config = dict(
    num_hidden_layers=8,
    norm='rmsnorm',
    max_steps=7025,
)
Below are experts of layer 3 (counted from 0) of a mixture-of-experts language model. Rows are named router (the router's row for the expert), gate (a neuron's input weights, with its number), up (a neuron's input weights, with its number), down (a neuron's output weights, with its number) and show model dimensions 0-63. Each number is 500 + 50 x the weight over its row's rms, rounded and kept within 0 to 999. Numbers have three digits each.
After each expert's rows: a language model's description of what the expert responds to; "comes after" lists some tokens at least twice as common just before its tokens as in all text. This comes from a sample of Wikipedia text that the model never trained on. Tokens count by the router's weight.

# expert 55
router:457480509513523499500538494435499510506354472421518553548439511433532530513552527427434432571537491560536555466438513637483502440499440459439503513399550451465458453498505523473516394519483486
gate0:543485526525529513563549500484465538547473483529476530451512489538476494466479421524593528478563520446405521524553542525460503528509477494482497593592497416570504458397506447413502597549467405
up0:521573564483506529478499522436492485533475483531502514474490469490540483456547370495557557493559512500369540462490567505507477476489456468437532557541545523511518471445500487400557597505527498
down0:542461500436620431502522519515481517499420529486583431481432476550447479456481426388570540491541487431472459461554507411499521597428519465467425563469455520534543462491555545496343434570536441
gate1:431419513512525494516529554539512497472526452528493508542532552542473565562480544543503492406483551485607463451418546522475506543479503469520466519462451501477487593447538582479483530566438499
up1:507484523482528487518550528523522524533480536571538470514523578558508555585530547513565553428483464513539484514436505500490558600481513491613440496461396471459509502439514484439466524565413463
down1:464536421465570490508530490524543492502496553567534574479507479577483516486467516566468465451511424486618543501452551388567439493469565437484532493507515478475559466497647574469552399461407568
gate2:499550431463495518476500553562533501575502544521519407532448483553500554541534416483416436447514577463546529483482578490528478450492412574478481537502424451484530491422472497458460487533425487
up2:516512482480457496510447532596553454559516459515547487493478397523533447494455441488429337422513582485604545455531527494539543439577487623453469555425490493545576489485564523548446497498487517
down2:550438494461568480531500468567488500474483497552487571440424482532468482461595454518557591434437464472588543550504497403483462463546542521420587575528457474516599538515492539508538488377521592
gate3:502473532464479533545431487505508510496510581512533492509425518529458445517503578408488509432490422548481553494424509534545514513497492472516535586459454496480614495532466399503502430479436565
up3:509478564470433535506423506515516479488417560510596447554469489532419496483511492380508569427479448507518574468422551530581445424528466436466491584443480539480555510462511447499492487439470568
down3:454567390494499384503585510482478505574493480406503604381566567521579510515484527471474465485422526489499516478499507639504501507480526517409572432512426509564546568486413516548548517499477550
Given names and name particles or prefixes like La, de, Mc, Du, Grand, Peter, Miss, plus pieces of French or Ladino words.
comes after: "| ", "- ", ": ", "de ", "\"", "= "

# expert 22
router:582450502573389594494442435493500399527379529420499511525481528521551541537468468493520528523513481466433475482333439656555489431412500496503500484488615491602530619539496458560483421534461529
gate0:413489478609467442485557523424493578524560533471544480581384450520535505502481578622510481473500503437519593517539521535502488519586454619523468518435515495472510548485532552506470487591505500
up0:437531436531402527492503562409490500561516508413550449603444468505581445547468593613475538453530497473487547445499584508476555530521457602566531481440500445416491586498503517518412469597491521
down0:466489542468514490463459509498399510517568359468511565555494503472509442437443581538455450488470571472548532491499451443490571487503516434471585452535513571550459479478463547492453473514465482
gate1:519501546525490513451489477510463534546410488474591445485474606454553521517570422425533562568542490564525494522526582561473523532462543474519425524607514563569539474398516524636543530437432493
up1:586550453490514531618491547461542483674433499592478507585472565436574568522536491500584590548538479490584480533540554499463507559526558550519452547581523461493520502522430499523493597557521573
down1:495442551523552460556491477495506499465490470494538508436564508469417514556507514397447566511434595433470467506528538434410438544475483542431545525454522466519466405504570586477492510565605423
gate2:506559470471472544492436539561441526535440468497510528459475561509552506475524438458497522486543447554516459540449477497445481472466588509531475511523492493501483536501360429489530562413526420
up2:548547555481452555462456487539442515514511462461484513488415499481477462534423466510483540548570491556560472579506484551439523406479583556534531500498542511505494489534456449547584486419547427
down2:551499521489503494509497448493567519518508524564413537486448594525509436501449575466495523366419475496563408534510596495481571500486421449444548485490517494535506515494491473457489501490515479
gate3:504546412446534436494538563416484577495460452449487582523592473506425481446519548562457563486478454415484498451515431541528510574430467528584481540427441513504570622623511542517473475552450530
up3:484488472482519464481532590466501579466484464488446554499517538570466497493476546501469551501457527462509486488518414521535440534454492418622468515386491517516539625519510517506407469568488472
down3:498537492473494515519476511620573510535609553576470425506532483475505472517481518533504440509546561493536504353588488496401595481484519502579400520468539469520517477591602467516454520562450440
Digits, minus signs and en dashes inside numbers, years, scores and ranges in tables, such as 2003–04, 1–0, −8.8.
comes after: "| ", ".", "201", "200", "–", "202"

# expert 61
router:496449458597444611611392446476503354555382495452515567555523507527462536586537529471412387531516478551440409566443440654540489514499519481511499488463488448494558581536493493585506389509511493
gate0:469520455491509531532561560547471551484478523578486560480444539469530487489423395556517498483473509507500524509535417472532436540488556427501498490455475436472445548579429560595467440451497594
up0:514537473456492523506527497457514487535492530508540512541448517502519462552451413527453542519493435537455481502501429524511575521448511477606481468487451496403509533531480524534462480544508548
down0:507587463488532411372521539492368585541564481478483477429488440494495530554440498490539493556447548537467504524559484472434437422503493492538498524551453511515409609529449532536557439415571480
gate1:488651537494440539396382497498541418541513485428575467538477475524475578506515556515591441462537535509472524498512566554552386444562558543487478558548548469560521496459526519502452500442501411
up1:468630598517425530393364501534584377554550459449601526495487410491515519496502524496515437518497520572492524522433549548517390410576571569490514486527543499557551423456583575440561497469451421
down1:430525532540519465491477477463447583492451554520554577532581516463423527395510544497527448573482525640471531526508527432491408487561378524429524506512449449484600487489536545548480515530463470
gate2:509520505475485514456482502559457568567435443592577419502441463570478481542552493534481530524496462522440488401486488500518544469441429429529524504493510512485444576488422484470482439608459552
up2:483506524523441533446515491528512517475455453606603345567480440552537514569571499450497507538491505593493511363511468548591577565391383494512542451507504527458554506516497493531514465550568522
down2:454486566410454504472506581520541477449550429473496447521492459569498485527480442514491616531495533480433571486603512421455440467559473460490505526447553488577470443505501558497459466502523542
gate3:494554466447512531520534422534498473486479499457560539617507592393469459484440580528415493450525540444510509513463505481445587478475516547583439543506636553463474595440537518578545550543477496
up3:518467445479485499530475441481494480498526527491534437646454480383523466414444587561457533511513570390503434524524547542489566448432490516638518515495581518467509512457471489529553535507483501
down3:524456546572553536508507477565535438546526606525516431544485504445542529520544543516526416532444506564548505466502431446430478479499514552437530472470497476475447484537487498523443524496481408
Single digits and separators inside numbers, scores, dates and measurements in tables, plus closing braces in LaTeX formulas.
comes after: "| ", "201", "200", "202", "; ", "."

# expert 41
router:567492432662400596574481420510491381518518515456526543607454519504435432547566608512559446468510469570563503441412479554631574494473495521510578496484491436483496516565514480457468476526521435
gate0:528520438449479513598509469521449504508398565543401554478444442452560555484488480398414507593491477487405446566411513477467375528537494485535403580482520502514455485478474517552339587572487488
up0:586493410487510520566504498543504471508386570513503528473497463463569532501518537375481552452445572494442412559423557562414424479448554439495392591513578431537516518511512499559444543577484457
down0:462576479527441547531575594509442486542553579399484497503569614430503538501509504532573458517452547608397583496535491520581496533519522503496461508457478597461488489520531550499531515543474540
gate1:447539446508494481556532615435440548509477475505623420448499532477508472455477513543535519459506491542562582557569518536461527551516468470521475481579542395554558515385553552561502608517545457
up1:447600503504499483544591502516426584513506488527564472545468505595573440454490520485497458485461463489543470531458498505507539530501436533430441528576510437485537493483585525613444543424429526
down1:410538458461589414508601534432458576455530547485529602454499515454461527590552519390560476528555509506465528441475473483467349505511514470463434507499534450581462519514566500562495452434424563
gate2:465490458456500485557543575432620540546512462411427540520595486496432560476473497472445555590378509487511454529522610520500524503594501486544464463530460434580500545547391514526494494508516507
up2:511470484455535515551575486467565536570480450525429496519613462524473517510490458509386470581450539448505479534565582569520445522526584471477483537488480480589437506540394513518540510556480408
down2:444517517630497531462433487515531538559569516463481557488470613406510415527491498521586533519644532516517541587483545469544521539494522381469480610498546466563519475464446548495434495420610464
gate3:569556520389488487532499513460468558465440492497492451496446510464533555437433476515464471560395576454603453505539523535517526492464566479504499560509533555456557541455542424538410555505477517
up3:527498449382466463578547471440501523529432532489454515483514514422484561489525494481454596597474502450555449484531564515559533541451529462459426506448568388428477571445557548489421524604542477
down3:491430538464509546524531549478571516457595356537515579510441434430515509526517503454509537579492480536484573447557521408635540477545482455418491507469467484437556429542478503568507487455534485
Very common function words the, of, to, in after another preposition, as in "referred to", "the night of", "at least the".
comes after: "of ", "in ", "at ", "to ", "on ", "for "

# expert 34
router:470432515490492509513518506423495496512429530464611494563435513518465510551473580535536512440491463463471561506456530631513482393508422527467500493417547462485475572590519474521502464544515458
gate0:416515631534569469441492491469499544544530443486493527521449536469558504569513576584447565524484497499388461592538556510515490477508518445509552480442467487448463513507573523514479464482548447
up0:397516491524503463449542530463436502493486536480538406492429560521486529533552520562451519478476565561458481558463567553504507522462560480509484493450475465449421522492516478608501446488557472
down0:462518415444537474486487524476485476497529424527422480472516568480490448440478444509502470574426528500541565473455481216384454450553457497424401506575538482545599483376417489419499483533487381
gate1:463410351511509505417550487453513535487482489572612490488498544562495519503432401615546531487529600554531578433576531525587505504566536472548543429506565453510534575464483514458489485561536502
up1:463438311477557508494549491453542531482436465529589457461554461498488549440485462549553524489509544463548566404541493508479531570526540556523542446512511508518562546438430458439505480588539466
down1:573457547595566460467539532524459586516418555491539450519511515472497510561483474573521475530418500505623550502497349363572423553502483495589468485423466471473514453429450483473567531481497553
gate2:435558503458484508510483565602443535501520562466553495450456437444498507528499505569475479384414555486550501523501594476544500510453449548443535527497542432396523534538467562556551468559372464
up2:518526487482451523467533587616492505513527588424506482507505494430472441510555487538530518424474638509532495510471545541610530555466482477491521535531507433460505586499479547522514491567415445
down2:467585522497540485464529522443529531389430484516458508508563494453497442533602543437470435478617428507489560554453503461462579499549529486548497499496548535555528451546480595522538497439478546
gate3:457493461466532463464458515507488515511518612502486518558433523529425548497432521514499477405505439529558498522467429502472678563512551476482470447610518571517484498445462588609542487455508504
up3:556523451474525507470444456463545463551545575486482493542452472572422491556448600519436553463495482512525535493498465475566612521498531492466514518551456491466486530531455602533476542452502528
down3:515466498455516502556519507482508524498533522529485505481391493490476522493567475486437532549407466506495579477530501288525543411458530424430502546445486452465636466553493457471465540420466544
First names and opening pieces of proper names, such as Michael, Thomas, Mar-, Tar-antino, Bran-ham, plus section-heading equals signs.
comes after: "\n\n", "- ", ". ", ": ", "= ", "by "

# expert 63
router:471490444581339558595470492464499379457433528539555561588400654499508542504482540519436386478552557548466423405445505597517462471506514472491499493456616440510482493603507545520461534521438485
gate0:497456465516472504470511610471526537444476506482556533426567390580450507443490513520504489515527531526495506580528511487439475414471449493492509498487468446539615543503413461513428495435577480
up0:478473445525475544443527601509535465454434515469581521482606415571522523467498489474497534470546561427542519537468440535417462409408460480471546477473527436571565582540449512537437476424567370
down0:389453507496522567468468488546473499516503434549498474460514426493491420376467507441560510492492465478485523598564475304492473549476528417532560560513486510410598564438459477424581483490554521
gate1:532484478533449524493490441542499464475508534496548506552595498575510502548514465516468438458514489497499483472458512474606560410556434537455497577458476441440513501590559456571525486482498441
up1:498494477484404527596463497511519477515444446466565479546594455584515440538535460527473503423522508489480465435499571522593523444481387518495477594511520484513478459626510490537493501481583472
down1:533560550511481540604435494534581502464554421522453489445610501538521461582490479541542422458521459545561536511491535326511613526508555491428531587503460543513490505510580472515556506421543461
gate2:488472490454458558536458484586486462503521444497444539490516431408453468520457440500501475451630512429501528585470448536545536510516539500545438463608530514476532483561444527518461497475493612
up2:483484441505420567590423451647556454509513458542500497494467471359439479487559432535581520510575442442525523479483486541507534475544490569545498560571530519432509507540465542458480450418523566
down2:500523467529465596511510492577529481480544444471482475451571467425507588511402504455509436506527510578476476577446506472546525515428488428473545491579539601538496528430500508582535343560539562
gate3:529547576566459554487515539522442452447483511507515432507462503465576492565516510454399419418556460457458513393463541499563525528494545531519495460450505507518540451532541589419501569388509507
up3:478528572592428568487420525501419417488472524447452471489470524413582548550534522460414490476570406534471458448477547562569488493448564514555538389514522470508531516509554537401487495367543476
down3:485555471514529478478532542508522457576494470477477456530590514498407504509433492485597446529496553416597455553392374406428530549529490566545421542535558545559529441433522524573423441554524487
Adjectives and noun modifiers before a head noun, such as Sports Complex, professional, Indian, music, piano, plus However and these.
comes after: "the ", "of ", "a ", "and ", "an ", "to "

# expert 60
router:519436481620426562537441522530500387494428559499503515565450478523421491539597551446480456452548512491505450393459515658547482577508479490496501441431524478542515495521490528478486423568519477
gate0:518563490551462499528455493550479481554489515528523469475553470542439529487564531469530573453482503422505486451554609555514467481526506496527495615529547527540542486463577536454508530507525535
up0:487549467530482487498450482499498483550448460507469428533562490548365544473509505507516556431518504463490453481568576538584492494507514483484456569575494531515502511427468544439525527492575481
down0:600591467436522492439514434558470475512472472539526459547530455529476514524465489426382549508585512380569541515541408535504574477422427447491477511489566539644507519496506465556472446451463515
gate1:468473513556536538406502519458490495508543501465442479473452530528480445437507576530541445409454521507496532544435447478598413585483426476519629515510444428437464537467552449435489500591462531
up1:532491513489488501489532501394507495531536518467404474474537552522509469444574496549484409426476526453527522576571494487588462557496432526479645499475540490488400520545530548446482488533590541
down1:545461501493492502559490428533522476403535501561514492524504419542455473515478537502499514485532483574463454537523490302456442510366526556480509555564521493481507522555541511445597477502509472
gate2:531512431529542505432495458524493525487519516533558475546458422551601554590449489423501594453559385521472492567454420515408510506475403509481438491516432491573442531558536516552518480457510522
up2:505532433506457505409528480546460537519492520530581492547490456557515530556487533554442554495574407517509496496434419520426537506485435477514474491521542465523370520587449503548526492495459551
down2:509473434566539538441504504642498462389510488598517553584572480582549530478482468546495528439411474537482483533518464545492552545537493560556502361528487447420482426475478478522572425452530434
gate3:517535434494497471564530463553541528523421436436499546576527477550470453584516555492497561553543592430517544484552512497437491500484574466490469539478496529446449467617559600514418580465470465
up3:619545471483519508589579450564529547507410439471462541648500453551583438548495548550506508522578590484531526550593490537466573543414555483434491563549503565385474456602508636543458504440499482
down3:467483452502444518464506561426492494445528537525498457476598470532407493534426458560522501524465470463507596538591414481423518546549537491515572491550539476570534451394499507514497513522555540
Individual digits and number pieces in tables, dates and scores, such as 200,000 or 32.2%, plus letter codes like 2004 XH.
comes after: "| ", "(", "; ", "–", ": ", "1"